Below are experts of layer 8 (counted from 0) of a mixture-of-experts language model. Rows are named router (the router's row for the expert), gate (a neuron's input weights, with its number), up (a neuron's input weights, with its number), down (a neuron's output weights, with its number) and show model dimensions 0-79. Each number is 50 + 10 x the weight over its row's rms, rounded and kept within 0 to 99.
After each expert's rows: "comes after" lists some tokens at least twice as common just before its tokens as in all text. This comes from a sample of Wikipedia text that the model never trained on. Tokens count by the router's weight.

# expert 18
router:66 47 48 52 58 51 53 66 61 47 37 49 65 47 55 53 55 31 50 42 38 69 51 44 61 45 62 43 44 39 41 60 61 60 72 57 55 45 45 72 44 41 75 60 39 47 72 79 59 62 43 44 52 50 45 43 44 44 37 59 26 46 41 55 36 46 35 52 44 36 61 54 45 53 73 38 50 49 57 57
gate0:46 49 40 37 38 44 53 66 53 44 40 39 48 51 57 70 48 52 54 50 46 46 23 70 62 29 24 53 79 19 42 52 30 38 64 44 48 50 61 49 48 22 40 42 61 49 42 57 54 46 57 70 55 47 35 51 64 69 56 58 42 50 40 41 38 43 43 58 37 55 41 61 40 45 49 51 45 60 57 38
up0:44 50 54 53 44 51 70 43 49 35 59 63 66 58 59 37 41 41 51 51 47 28 54 58 55 40 35 55 53 47 31 56 41 50 48 64 65 39 46 27 61 48 32 31 39 44 57 53 40 12 52 42 34 42 51 55 40 54 53 41 46 36 43 49 45 54 53 48 46 49 36 69 48 46 53 47 40 56 55 46
down0:48 51 58 72 51 49 64 60 33 37 51 53 50 49 43 63 35 46 55 47 46 55 61 47 46 47 46 60 40 59 51 60 41 43 57 54 46 51 39 51 62 42 49 41 32 54 64 46 66 53 31 46 55 59 61 49 55 46 49 48 41 54 67 42 58 51 59 59 42 58 48 51 39 35 53 52 50 41 39 34
gate1:65 53 36 39 39 38 53 21 53 66 47 48 46 39 57 41 62 44 37 16 51 53 45 53 50 28 52 49 41 53 41 61 55 34 59 49 37 55 56 55 41 57 41 47 63 56 63 38 33 53 50 57 56 45 53 62 41 41 51 58 57 49 61 58 63 40 47 43 57 44 55 47 65 45 58 27 46 47 53 41
up1:56 54 24 54 51 32 48 67 54 46 42 48 39 38 43 48 64 54 50 46 51 38 63 49 61 61 22 54 63 45 50 54 42 50 49 51 65 53 65 54 47 49 57 40 38 50 41 44 51 45 44 45 38 50 48 67 36 56 59 57 46 58 69 40 59 49 52 49 46 48 49 53 46 43 63 45 44 50 65 60
down1:33 69 56 35 35 43 51 55 38 47 45 43 41 56 47 35 50 43 42 54 64 64 54 54 37 65 29 29 56 43 72 42 62 58 19 55 53 45 52 46 59 47 37 44 55 37 41 47 36 49 61 52 56 53 54 26 54 28 63 49 49 49 66 38 49 49 40 45 24 36 58 50 48 69 51 53 56 56 49 58
gate2:34 58 48 54 65 50 45 44 59 32 61 64 73 49 54 30 60 41 31 64 59 33 51 42 34 52 48 41 44 57 35 46 44 66 44 57 56 61 47 58 37 50 59 61 52 58 68 65 58 44 41 47 49 45 61 47 65 35 49 44 50 45 51 55 54 37 49 36 61 45 52 54 53 52 26 70 55 53 55 70
up2:39 62 58 40 54 47 46 62 48 53 80 57 72 37 58 63 50 60 38 56 56 55 41 43 62 42 59 61 50 27 44 57 47 59 41 55 47 67 50 47 62 47 48 46 38 34 45 60 68 58 27 42 40 55 34 40 54 37 36 41 49 47 24 54 47 44 47 44 42 52 56 67 58 41 57 42 59 51 67 47
down2:49 49 51 58 48 65 50 41 49 69 68 53 47 45 76 29 49 66 53 34 30 53 62 66 56 67 46 41 69 52 57 60 75 57 51 56 40 43 43 51 60 69 54 52 51 39 54 45 65 25 40 47 37 53 42 35 41 36 57 51 33 56 43 57 54 39 66 51 38 56 37 57 59 58 51 44 62 34 57 64
gate3:53 43 56 34 49 56 44 53 36 56 32 48 49 63 54 42 50 47 51 35 46 51 49 54 71 53 51 58 49 64 71 56 54 35 50 52 61 44 52 41 49 38 41 42 46 42 54 37 59 46 57 53 59 51 53 34 63 56 48 49 60 49 43 52 40 48 64 63 36 44 39 79 36 45 53 43 48 54 59 49
up3:52 59 53 52 48 37 79 70 34 43 33 48 48 56 57 41 45 52 62 47 47 54 48 63 42 47 45 72 66 64 50 60 75 31 54 63 46 44 40 56 53 50 56 49 49 51 34 43 61 40 41 70 58 46 34 35 73 60 52 45 51 50 75 51 57 51 65 52 45 42 57 58 63 51 55 57 42 34 46 43
down3:47 51 54 29 56 51 52 58 64 54 36 57 42 50 47 48 49 48 64 43 64 26 52 54 47 58 58 55 36 37 47 37 40 45 56 50 38 33 44 40 48 53 36 59 38 51 46 41 43 81 57 39 53 63 23 58 60 59 42 70 38 65 56 53 63 54 52 29 55 51 32 50 45 45 43 48 36 60 58 48
gate4:47 52 44 41 44 50 48 72 53 51 60 40 57 48 42 58 58 44 46 37 58 46 57 58 53 36 41 45 69 54 31 54 57 45 54 49 46 49 39 54 57 46 48 54 45 48 37 46 45 63 45 54 42 61 41 36 45 52 47 61 38 53 46 65 37 40 60 56 50 54 52 49 48 55 46 45 38 41 53 42
up4:64 49 68 45 55 58 55 48 55 68 49 47 46 65 55 42 49 47 49 49 40 54 42 43 39 43 67 45 35 42 48 65 79 45 53 48 46 60 47 48 45 53 57 52 35 49 60 45 62 46 64 55 66 57 46 58 29 55 41 44 50 34 53 50 39 48 34 40 62 41 57 44 67 51 34 47 58 36 46 64
down4:33 47 49 57 45 49 57 56 42 39 59 69 41 60 56 61 57 32 50 57 67 47 47 63 62 57 65 56 40 37 61 56 40 40 71 40 48 70 50 55 54 49 39 48 40 35 61 52 68 49 40 46 39 53 55 43 54 54 32 50 45 51 44 46 47 52 39 47 57 34 33 50 57 51 33 50 51 43 68 53
comes after: ".", " |", "==", "\n\n", ")", "==="

# expert 11
router:40 53 51 60 52 41 61 46 52 60 70 50 31 53 57 38 65 56 68 64 61 55 58 58 47 43 43 54 45 60 44 47 40 38 49 36 40 52 50 54 57 76 61 39 30 50 53 33 46 44 54 69 48 43 68 45 46 42 34 39 44 45 41 64 56 42 46 63 44 43 71 58 41 56 49 58 36 46 52 57
gate0:53 41 37 50 54 65 54 58 26 71 41 45 56 41 39 62 60 51 75 40 61 44 52 58 53 49 29 49 49 41 56 41 41 60 39 54 42 46 62 46 60 45 60 41 44 51 48 53 60 37 43 45 40 48 65 54 40 41 37 64 43 31 52 36 40 59 59 63 56 60 52 46 49 54 35 53 59 44 37 46
up0:37 41 56 54 47 49 51 52 63 60 47 47 54 59 44 55 49 72 27 65 44 43 49 47 57 39 35 61 51 53 35 41 38 73 42 51 65 51 46 67 42 51 49 59 30 57 47 74 55 41 59 32 55 52 58 56 43 30 75 44 41 48 48 56 46 50 49 24 66 41 50 46 29 61 31 36 50 51 54 52
down0:58 60 39 56 56 46 49 55 40 45 53 61 47 63 52 49 54 50 43 40 40 61 53 71 47 35 47 28 31 57 59 60 50 44 48 31 62 52 59 45 51 40 62 60 58 56 46 38 57 46 53 57 49 64 50 26 48 53 68 70 54 48 33 58 56 46 55 49 70 71 44 55 45 56 55 44 61 58 44 47
gate1:52 74 43 50 31 61 46 33 37 47 53 47 45 58 68 70 63 51 58 55 37 56 43 53 59 62 40 67 49 46 20 55 40 70 48 81 54 47 34 38 44 65 61 51 41 60 38 49 38 61 39 44 29 50 44 61 60 50 44 54 51 44 29 48 48 64 46 65 57 51 41 48 48 52 55 36 69 30 40 62
up1:49 42 44 39 59 70 52 40 57 66 60 55 38 38 45 54 59 28 54 42 47 43 28 49 30 60 41 62 49 49 47 40 35 57 53 53 49 43 51 51 26 47 45 49 36 64 46 55 57 45 38 38 62 41 43 42 62 65 47 47 70 46 46 46 57 49 34 46 58 56 64 48 67 44 50 59 63 51 61 54
down1:61 49 48 69 48 64 22 54 60 53 73 41 44 44 29 45 55 48 59 75 53 52 38 58 67 67 48 56 59 50 51 42 57 49 50 52 53 56 42 55 57 45 48 27 56 52 53 55 41 56 55 51 41 28 57 51 57 32 58 65 57 48 45 57 61 30 63 54 57 79 69 47 42 52 31 64 34 36 50 49
gate2:70 54 35 56 68 50 46 21 49 49 63 50 45 61 68 47 45 50 39 57 67 45 50 46 38 47 51 62 39 45 46 43 61 65 60 50 44 43 58 66 40 63 42 59 57 50 35 64 34 41 59 62 39 56 51 43 72 56 54 53 35 65 61 55 51 49 54 56 36 49 46 55 60 49 58 54 68 48 37 61
up2:43 51 45 61 46 57 47 65 52 54 35 35 44 52 53 45 60 51 65 48 41 78 42 38 39 34 42 55 69 45 47 41 56 45 43 66 54 51 46 63 46 39 53 56 49 60 46 41 51 57 67 47 57 79 44 33 66 69 59 55 33 57 62 39 47 57 54 41 54 57 37 55 39 34 68 30 52 41 56 57
down2:50 40 58 51 57 61 42 52 53 51 40 35 51 64 39 37 45 48 51 53 47 44 29 61 68 51 49 73 38 66 50 33 30 49 55 56 65 42 56 64 43 63 60 37 49 41 68 55 60 28 59 17 55 39 40 51 52 52 48 58 58 38 64 63 52 48 60 43 49 46 43 49 45 74 45 60 47 53 43 39
gate3:56 44 34 40 58 57 53 46 52 55 38 62 56 41 60 32 39 41 57 49 43 53 42 71 57 59 30 45 48 40 45 56 45 51 29 42 56 42 68 63 54 61 22 54 55 60 49 41 45 47 66 55 52 33 68 45 44 67 73 48 58 62 45 47 30 64 38 64 59 58 48 62 56 26 42 53 41 49 52 43
up3:50 49 57 58 51 46 51 51 61 37 56 40 49 62 61 73 40 41 79 56 41 54 41 38 53 58 53 32 54 61 62 45 47 48 48 46 44 52 58 47 17 50 38 61 47 53 66 50 65 49 64 60 47 60 56 52 60 56 37 44 49 40 44 34 39 69 49 36 51 46 58 53 56 65 35 54 59 47 37 35
down3:54 44 46 44 33 67 58 71 46 39 48 50 51 42 40 50 59 55 51 75 46 46 53 61 50 42 35 55 63 49 33 56 58 29 40 70 51 42 51 43 49 41 55 67 50 50 64 61 24 61 62 60 53 61 43 58 58 52 52 46 54 49 44 41 36 48 49 58 41 21 48 38 59 39 51 55 35 42 42 54
gate4:56 37 45 54 39 42 31 48 45 48 58 37 55 51 73 50 56 44 43 44 61 54 42 60 44 46 35 75 46 43 53 47 77 57 25 49 49 58 60 65 57 33 58 49 54 62 41 53 48 51 43 46 41 61 58 48 38 36 31 53 66 52 57 36 74 52 36 61 45 54 55 47 46 43 49 46 46 48 52 44
up4:45 55 35 52 55 38 38 55 57 33 57 47 43 53 37 50 55 27 41 48 55 56 46 48 59 49 52 56 54 56 37 51 40 49 42 36 43 50 64 30 60 51 46 63 62 53 48 62 50 61 55 68 51 55 45 43 56 51 44 46 47 36 44 54 38 44 45 65 46 55 47 41 42 60 57 44 54 69 57 52
down4:34 56 47 39 54 58 44 50 51 50 50 43 51 48 45 46 52 64 45 21 60 51 39 49 46 60 52 59 36 77 54 56 40 53 49 40 42 50 55 40 46 53 35 37 38 76 48 58 37 38 41 45 33 56 30 41 46 44 57 51 42 51 39 56 45 63 61 46 65 42 45 50 58 59 54 44 40 52 53 52
comes after: " | ", ", ", "–", " in ", "| ", " ("

# expert 1
router:62 31 56 64 76 50 58 49 56 59 60 41 45 66 44 56 46 37 48 43 51 53 38 45 67 43 50 36 33 45 57 51 55 48 72 45 57 60 25 66 57 46 52 62 63 36 48 75 59 58 57 51 49 38 58 53 59 56 48 43 45 50 36 48 26 42 64 58 54 39 61 49 47 53 48 41 35 47 39 60
gate0:31 62 43 59 61 56 54 57 51 56 45 42 43 49 49 55 55 60 56 57 59 48 42 41 50 56 39 44 74 50 51 46 64 33 47 51 50 56 47 46 49 43 57 45 39 43 54 43 48 51 38 41 43 57 53 50 57 53 43 68 57 40 43 40 62 63 63 40 45 52 37 29 34 59 34 44 69 51 46 42
up0:53 60 39 62 51 37 50 63 53 41 54 57 51 44 47 54 44 68 60 35 51 62 52 46 49 59 43 47 39 72 51 54 50 59 52 57 30 54 24 44 46 35 36 47 34 60 49 44 56 47 54 57 44 42 50 42 37 55 46 61 49 43 56 67 79 36 56 43 35 49 53 46 43 47 73 48 30 63 53 42
down0:43 51 45 47 54 50 50 44 61 53 40 37 53 45 58 46 40 58 43 55 54 55 46 44 50 41 48 34 46 58 50 52 38 63 55 42 50 54 43 56 48 69 42 49 54 47 68 47 54 53 70 43 50 57 42 53 56 39 56 52 34 45 53 47 43 48 44 55 55 55 51 54 46 57 54 49 46 56 48 45
gate1:38 40 43 53 48 38 50 61 49 53 49 38 51 58 48 61 48 52 41 50 53 47 41 51 55 45 55 65 40 46 56 43 61 53 66 46 43 48 45 52 53 34 49 52 56 45 39 33 40 48 52 39 46 42 51 76 62 58 55 62 49 36 39 43 42 40 58 43 41 49 58 40 47 59 45 68 59 67 55 57
up1:60 39 60 61 54 62 61 68 62 58 52 47 38 57 36 55 56 66 44 40 36 42 60 63 63 30 39 55 46 51 50 41 37 54 43 34 24 40 31 53 36 53 49 49 48 52 46 59 60 47 46 56 48 58 43 47 36 54 36 49 40 40 36 55 58 44 52 60 54 50 44 40 57 49 57 52 47 48 53 60
down1:46 67 41 50 56 39 48 36 37 55 36 45 49 57 38 66 51 35 57 47 54 42 60 29 55 50 62 50 38 52 60 50 60 47 51 62 39 37 51 47 35 35 38 30 51 56 56 51 42 40 35 49 49 74 44 45 51 48 61 45 38 48 21 66 51 61 40 44 48 65 60 59 71 27 31 37 52 51 45 63
gate2:52 57 61 62 40 83 56 53 44 57 59 58 56 64 47 54 48 41 62 28 50 48 49 64 50 46 42 42 63 56 55 58 35 61 35 51 36 54 50 54 64 48 52 69 45 55 48 41 36 38 68 59 51 70 47 60 53 43 59 54 33 45 58 49 60 48 67 40 57 42 37 55 45 67 51 34 54 55 55 50
up2:57 41 50 57 47 73 30 58 69 43 62 38 46 50 46 42 47 56 65 58 41 69 50 54 47 39 72 47 46 41 48 56 38 65 48 52 39 48 32 29 38 66 61 68 53 32 58 36 50 44 41 57 58 64 43 69 52 60 50 58 45 49 49 52 59 49 54 61 58 57 34 59 52 63 43 41 42 55 51 37
down2:63 39 59 56 44 46 55 55 42 40 35 48 48 50 37 48 42 75 55 65 45 55 47 62 44 50 37 60 70 34 47 49 51 47 50 73 42 52 41 61 27 52 53 63 61 47 73 41 56 32 55 35 56 57 52 61 38 52 49 45 57 47 61 48 50 52 56 43 61 46 46 48 54 36 59 37 44 48 51 59
gate3:59 51 48 52 47 41 56 58 44 64 37 63 49 54 43 47 42 43 62 65 42 32 55 65 56 19 46 43 40 57 37 49 56 49 56 45 42 40 61 52 61 48 70 66 38 53 54 56 42 48 55 56 16 64 54 51 55 46 43 46 47 64 35 52 58 59 55 48 58 49 33 53 44 60 43 46 57 45 62 47
up3:49 52 42 41 39 49 39 48 44 50 30 59 56 45 61 64 51 49 46 57 49 33 45 58 42 73 41 53 68 50 50 46 54 49 68 65 37 50 50 59 49 59 47 46 50 37 56 50 46 57 60 42 33 50 37 64 73 35 47 43 31 56 44 50 48 51 53 34 43 44 57 49 37 32 40 53 47 54 35 55
down3:40 49 30 53 43 39 29 65 44 52 65 54 52 72 78 57 43 46 47 49 48 45 64 55 45 51 58 52 62 54 52 46 66 51 42 49 66 50 49 52 36 43 38 54 50 53 31 42 31 64 69 59 58 48 54 54 61 39 65 45 52 39 53 56 41 71 38 62 55 41 57 48 50 58 68 45 31 63 50 43
gate4:87 55 57 36 66 38 67 25 53 55 54 38 52 35 51 48 64 53 46 54 38 46 44 45 48 36 61 40 62 53 55 60 53 49 40 57 64 24 24 63 45 50 59 54 49 62 44 38 44 45 48 45 36 43 45 62 53 53 27 43 60 60 55 43 41 57 41 63 50 42 53 44 59 37 50 57 49 58 33 38
up4:51 51 54 60 48 47 56 63 63 59 37 30 50 49 56 60 44 64 58 57 46 51 41 46 52 34 46 57 52 38 52 47 53 60 52 66 51 35 50 52 56 55 54 50 64 48 55 48 59 59 40 52 57 37 44 55 37 43 61 38 43 44 49 67 52 34 59 48 49 51 50 56 62 41 32 44 62 57 68 52
down4:56 43 51 63 44 52 53 47 49 54 46 60 55 61 54 47 35 52 44 46 60 32 27 58 42 43 66 46 46 40 51 52 75 68 33 50 64 38 65 66 60 45 56 51 38 56 56 56 39 70 52 31 58 48 45 47 44 39 35 53 39 50 37 59 52 50 55 47 44 42 50 45 26 62 34 58 52 50 57 46
comes after: " |", ".", ")", " |  |", "==", "==="

# expert 7
router:42 68 39 50 42 42 51 54 45 66 45 64 33 58 34 53 61 48 36 57 51 58 49 65 51 34 44 55 56 55 42 49 50 57 45 42 56 38 48 49 44 43 51 39 46 52 63 44 43 35 49 61 46 62 61 41 48 62 43 38 40 56 37 57 48 49 37 62 60 39 70 54 54 63 55 47 46 56 65 64
gate0:40 67 54 54 48 67 49 49 55 57 52 33 48 42 51 43 59 39 57 46 27 57 58 67 49 40 63 46 55 40 48 46 40 77 22 49 44 73 52 39 52 47 44 32 35 63 59 50 49 67 44 42 48 55 44 61 53 42 53 40 49 49 56 57 61 44 36 45 62 61 24 50 45 46 48 54 42 33 61 45
up0:49 48 33 53 62 36 64 52 56 51 45 64 54 49 44 31 57 30 59 60 54 47 69 58 57 40 34 45 35 42 36 38 58 43 34 53 35 38 55 43 38 53 42 43 58 40 66 33 30 58 50 37 65 56 57 40 57 64 67 46 42 33 45 53 53 45 50 66 54 54 35 26 59 59 56 56 56 33 46 42
down0:42 47 47 60 54 61 55 47 35 50 54 35 53 48 53 51 47 51 60 44 43 62 53 66 45 58 54 52 46 36 56 49 45 76 45 38 48 70 56 31 43 66 65 16 48 75 31 55 67 61 47 48 47 54 42 48 44 35 42 49 45 54 51 59 49 41 32 48 47 73 34 65 51 44 46 46 37 46 69 41
gate1:59 34 52 46 70 48 53 37 62 33 52 54 71 49 56 36 38 49 46 42 39 44 36 54 43 48 34 41 44 61 39 41 56 38 45 54 64 57 37 58 45 46 41 23 41 39 38 55 58 51 60 59 48 50 44 55 59 54 52 36 36 56 55 53 33 62 48 54 42 68 52 56 48 65 35 58 46 53 44 34
up1:34 46 48 47 53 66 51 58 42 61 37 63 70 51 35 37 50 49 76 51 60 36 53 41 72 39 49 33 36 46 41 37 44 43 64 45 58 36 73 58 46 57 66 54 62 48 50 41 32 50 62 43 55 54 64 47 52 49 59 37 55 51 32 51 66 53 53 43 47 58 36 41 63 38 43 67 53 55 60 43
down1:39 51 39 47 56 53 42 37 39 48 50 52 39 53 43 50 27 53 33 51 50 54 35 50 39 54 46 42 47 48 48 41 66 44 67 54 56 56 44 67 60 55 57 38 47 48 42 53 62 50 32 36 59 43 51 52 30 56 52 47 54 55 45 60 54 36 53 49 48 67 63 56 50 48 66 53 49 44 42 51
gate2:61 45 38 52 57 37 61 41 37 37 46 62 56 49 58 44 40 44 34 58 57 48 66 49 51 50 72 45 64 35 51 37 46 56 57 37 47 46 70 57 50 40 71 48 49 34 67 50 46 47 56 60 67 33 44 57 49 52 48 54 50 52 66 35 50 69 74 71 31 49 28 59 47 60 42 46 66 45 59 64
up2:55 70 68 65 52 50 50 43 50 45 39 51 44 53 55 36 53 41 41 48 54 42 49 43 45 41 48 64 51 61 41 46 52 68 38 44 48 33 50 44 52 48 50 56 51 43 53 34 52 41 59 50 42 33 49 53 68 52 49 51 56 61 76 50 56 40 37 33 49 44 44 60 42 56 43 72 38 66 64 52
down2:63 62 34 61 43 61 56 60 47 50 55 58 46 41 55 56 36 44 54 38 46 44 63 53 34 34 66 38 49 51 48 48 51 55 54 45 50 40 53 51 36 51 42 51 49 50 68 59 61 64 62 43 42 60 49 34 43 37 38 66 57 51 52 63 38 54 66 55 50 26 59 56 54 40 45 62 59 45 43 29
gate3:61 46 58 49 40 46 56 49 52 50 41 54 55 52 36 43 53 59 50 44 56 65 76 35 44 42 59 58 33 75 55 64 45 57 50 48 44 55 58 47 60 40 52 56 42 46 64 54 40 66 41 50 45 61 61 49 57 62 25 64 58 50 59 34 68 59 48 82 65 40 39 52 34 51 41 51 44 55 61 49
up3:59 51 53 60 40 66 45 43 58 31 51 49 47 46 51 43 62 47 39 57 55 59 55 44 28 43 45 51 36 44 45 53 49 55 64 83 60 50 27 58 37 33 59 43 30 51 53 64 56 68 53 42 56 56 63 59 52 59 59 63 60 46 36 46 48 46 54 53 56 46 61 60 52 51 60 17 54 53 57 51
down3:60 50 55 40 47 46 49 56 37 51 47 58 50 61 58 33 38 47 72 59 45 48 54 51 35 58 52 62 47 46 40 59 28 63 62 32 40 33 52 38 51 62 54 45 50 43 70 40 56 39 52 62 46 53 63 43 52 51 42 55 56 53 66 37 52 47 66 55 60 73 67 56 37 44 51 35 59 61 56 56
gate4:40 43 36 36 47 37 49 52 38 57 41 76 57 55 58 54 45 63 63 56 51 66 31 54 55 35 59 46 35 52 29 62 18 72 48 53 45 46 39 37 49 55 57 57 37 54 42 48 56 55 38 40 44 62 66 49 49 58 53 48 55 68 43 59 59 62 58 57 35 43 36 52 55 63 46 74 53 51 58 46
up4:28 28 34 55 48 47 48 56 48 34 57 69 68 43 46 60 62 42 38 54 44 58 40 54 38 53 33 51 50 40 63 53 56 50 50 45 48 53 55 75 37 49 64 56 49 39 55 47 55 31 34 40 36 67 45 59 45 53 41 60 41 48 39 55 53 39 51 41 41 62 51 40 55 60 66 49 50 27 55 29
down4:53 46 81 51 63 44 46 36 36 44 53 51 43 56 39 36 51 56 51 52 60 56 67 61 42 39 49 44 54 35 57 61 44 43 32 46 32 36 57 60 39 54 50 49 57 45 52 41 47 43 35 59 34 43 45 64 46 47 48 49 54 49 61 53 48 27 43 49 42 56 51 68 69 52 62 69 36 38 61 47
comes after: " | ", " ", ": ", ".", " (", "; "

# expert 29
router:45 75 58 47 41 21 40 54 33 52 58 49 43 58 39 46 59 39 67 45 48 42 72 36 45 55 38 39 53 50 49 37 40 61 51 40 63 47 55 62 45 56 51 34 54 50 54 45 58 37 47 56 50 60 51 26 35 57 53 43 39 55 60 64 50 48 54 46 42 58 64 45 61 58 51 42 38 67 67 64
gate0:56 50 41 67 37 70 45 40 50 50 61 39 44 51 47 47 49 62 57 56 31 47 59 56 64 51 46 50 33 52 55 52 40 51 52 38 47 56 54 52 44 49 68 53 61 48 44 29 43 39 50 55 28 39 61 31 44 44 60 51 46 46 52 54 44 44 54 44 56 48 54 43 33 50 43 56 08 58 39 63
up0:54 50 57 49 39 44 50 54 40 54 58 52 50 48 51 69 44 42 35 55 28 52 59 62 48 46 45 60 54 33 65 66 49 70 42 49 48 44 32 57 43 44 39 54 53 35 44 49 63 80 46 53 45 62 46 36 43 40 57 55 44 57 40 47 44 43 51 66 50 54 44 46 48 51 41 42 67 46 51 56
down0:56 34 46 76 65 41 46 48 50 37 35 58 57 47 32 54 57 51 27 54 44 44 54 52 63 56 40 49 65 24 50 54 43 40 40 37 52 49 54 69 58 52 42 61 55 47 38 57 43 34 41 72 38 47 41 49 63 49 68 40 50 51 64 35 56 54 70 38 43 46 46 40 66 53 44 57 40 48 29 49
gate1:60 55 31 62 35 54 66 73 30 42 45 27 47 59 56 58 58 58 34 50 33 50 28 38 46 53 44 36 71 38 45 53 53 36 55 42 54 53 49 54 49 58 37 49 55 39 58 45 63 52 43 66 32 49 57 46 62 49 61 58 60 56 60 51 61 63 52 45 54 55 47 50 49 69 56 38 42 56 41 69
up1:68 45 26 54 64 33 52 55 52 63 34 36 45 67 66 47 42 52 49 54 52 45 43 47 46 65 44 42 35 51 52 53 37 40 55 49 41 42 49 41 65 72 68 49 43 50 53 49 38 38 52 47 51 32 48 53 34 48 46 61 53 69 47 65 46 40 75 44 52 52 64 31 59 48 57 38 34 51 48 55
down1:44 54 45 85 40 55 45 47 78 56 64 60 52 60 29 57 43 42 56 38 54 41 50 41 52 48 52 45 61 46 48 48 51 52 34 42 52 57 47 43 53 49 48 56 52 53 28 51 62 52 55 54 54 54 55 51 39 74 40 51 43 42 52 45 43 61 53 36 72 39 51 47 48 52 50 55 43 43 35 58
gate2:44 50 49 56 55 47 66 52 46 31 45 60 47 40 52 72 64 37 56 40 30 53 34 51 51 58 56 48 35 64 67 46 44 53 51 45 46 50 61 49 55 58 45 56 46 40 66 46 59 49 51 53 50 51 24 40 43 59 56 38 60 49 46 56 51 55 35 29 63 69 47 50 54 47 51 84 63 44 54 45
up2:56 58 48 46 78 73 39 53 46 37 69 50 48 36 47 54 48 47 43 44 57 44 50 63 42 88 60 48 46 59 55 42 40 49 42 51 47 50 60 56 62 52 58 53 70 37 41 53 59 39 46 48 53 43 47 37 60 42 51 33 54 47 53 65 51 53 54 50 56 53 49 42 75 57 49 50 59 61 71 50
down2:39 56 51 44 48 39 54 50 63 56 55 50 46 43 52 55 57 54 57 38 47 48 40 67 54 60 46 58 25 49 54 55 46 48 57 48 63 51 51 71 39 59 44 48 50 41 58 45 67 57 56 55 75 51 59 48 60 55 57 57 46 43 41 61 53 42 38 51 44 47 49 35 68 55 19 47 54 31 52 52
gate3:54 37 57 37 48 65 46 40 85 47 51 52 54 59 61 46 51 44 58 51 79 67 32 42 47 49 45 57 40 46 60 46 64 56 40 48 41 64 46 44 47 45 49 55 50 49 35 47 45 52 46 50 59 46 55 63 61 41 56 66 62 51 61 71 37 61 60 54 52 59 57 60 52 44 32 58 47 49 43 50
up3:43 37 47 52 57 59 42 54 56 46 67 46 42 48 44 54 43 44 41 34 41 49 50 44 48 47 56 45 42 67 50 43 45 58 50 29 63 53 54 71 47 36 47 39 56 54 52 76 45 47 55 51 49 44 52 59 66 36 47 30 68 54 41 61 22 48 43 50 51 48 42 34 49 50 38 44 35 65 39 53
down3:38 57 35 49 45 45 62 47 41 57 46 36 38 47 65 40 63 43 39 47 49 54 43 27 57 74 45 56 54 43 44 57 73 52 38 49 61 58 65 33 40 56 48 67 61 34 48 63 43 41 58 47 52 39 41 49 52 55 43 61 52 46 51 55 52 53 58 48 45 49 55 49 62 62 50 72 61 54 49 38
gate4:41 59 56 46 50 44 54 35 37 54 34 47 38 51 45 39 55 46 71 49 52 53 53 36 54 52 47 49 54 35 40 56 62 45 62 51 46 42 53 60 45 67 33 46 46 66 50 46 42 38 46 40 52 41 65 59 56 59 51 61 36 71 43 67 53 61 70 57 50 63 32 43 23 49 41 60 38 64 36 47
up4:49 73 52 71 49 57 54 43 29 36 63 43 52 48 50 49 45 61 63 59 44 47 62 47 57 55 55 49 48 53 48 40 65 46 44 42 44 44 62 46 49 68 43 58 56 63 53 53 58 46 70 44 33 76 46 56 49 42 56 49 49 53 33 52 38 57 55 44 43 42 55 61 42 58 65 48 65 54 61 42
down4:63 55 48 43 50 65 40 45 41 58 39 54 62 58 54 53 51 57 40 34 46 51 46 55 44 40 43 43 49 39 61 33 59 48 50 31 52 56 57 49 60 60 48 46 41 44 50 48 46 54 44 50 27 52 43 52 48 55 54 64 66 46 42 70 68 62 50 48 41 50 49 48 45 43 71 53 50 46 33 50
comes after: "1", "2", ".", "7", ",", "6"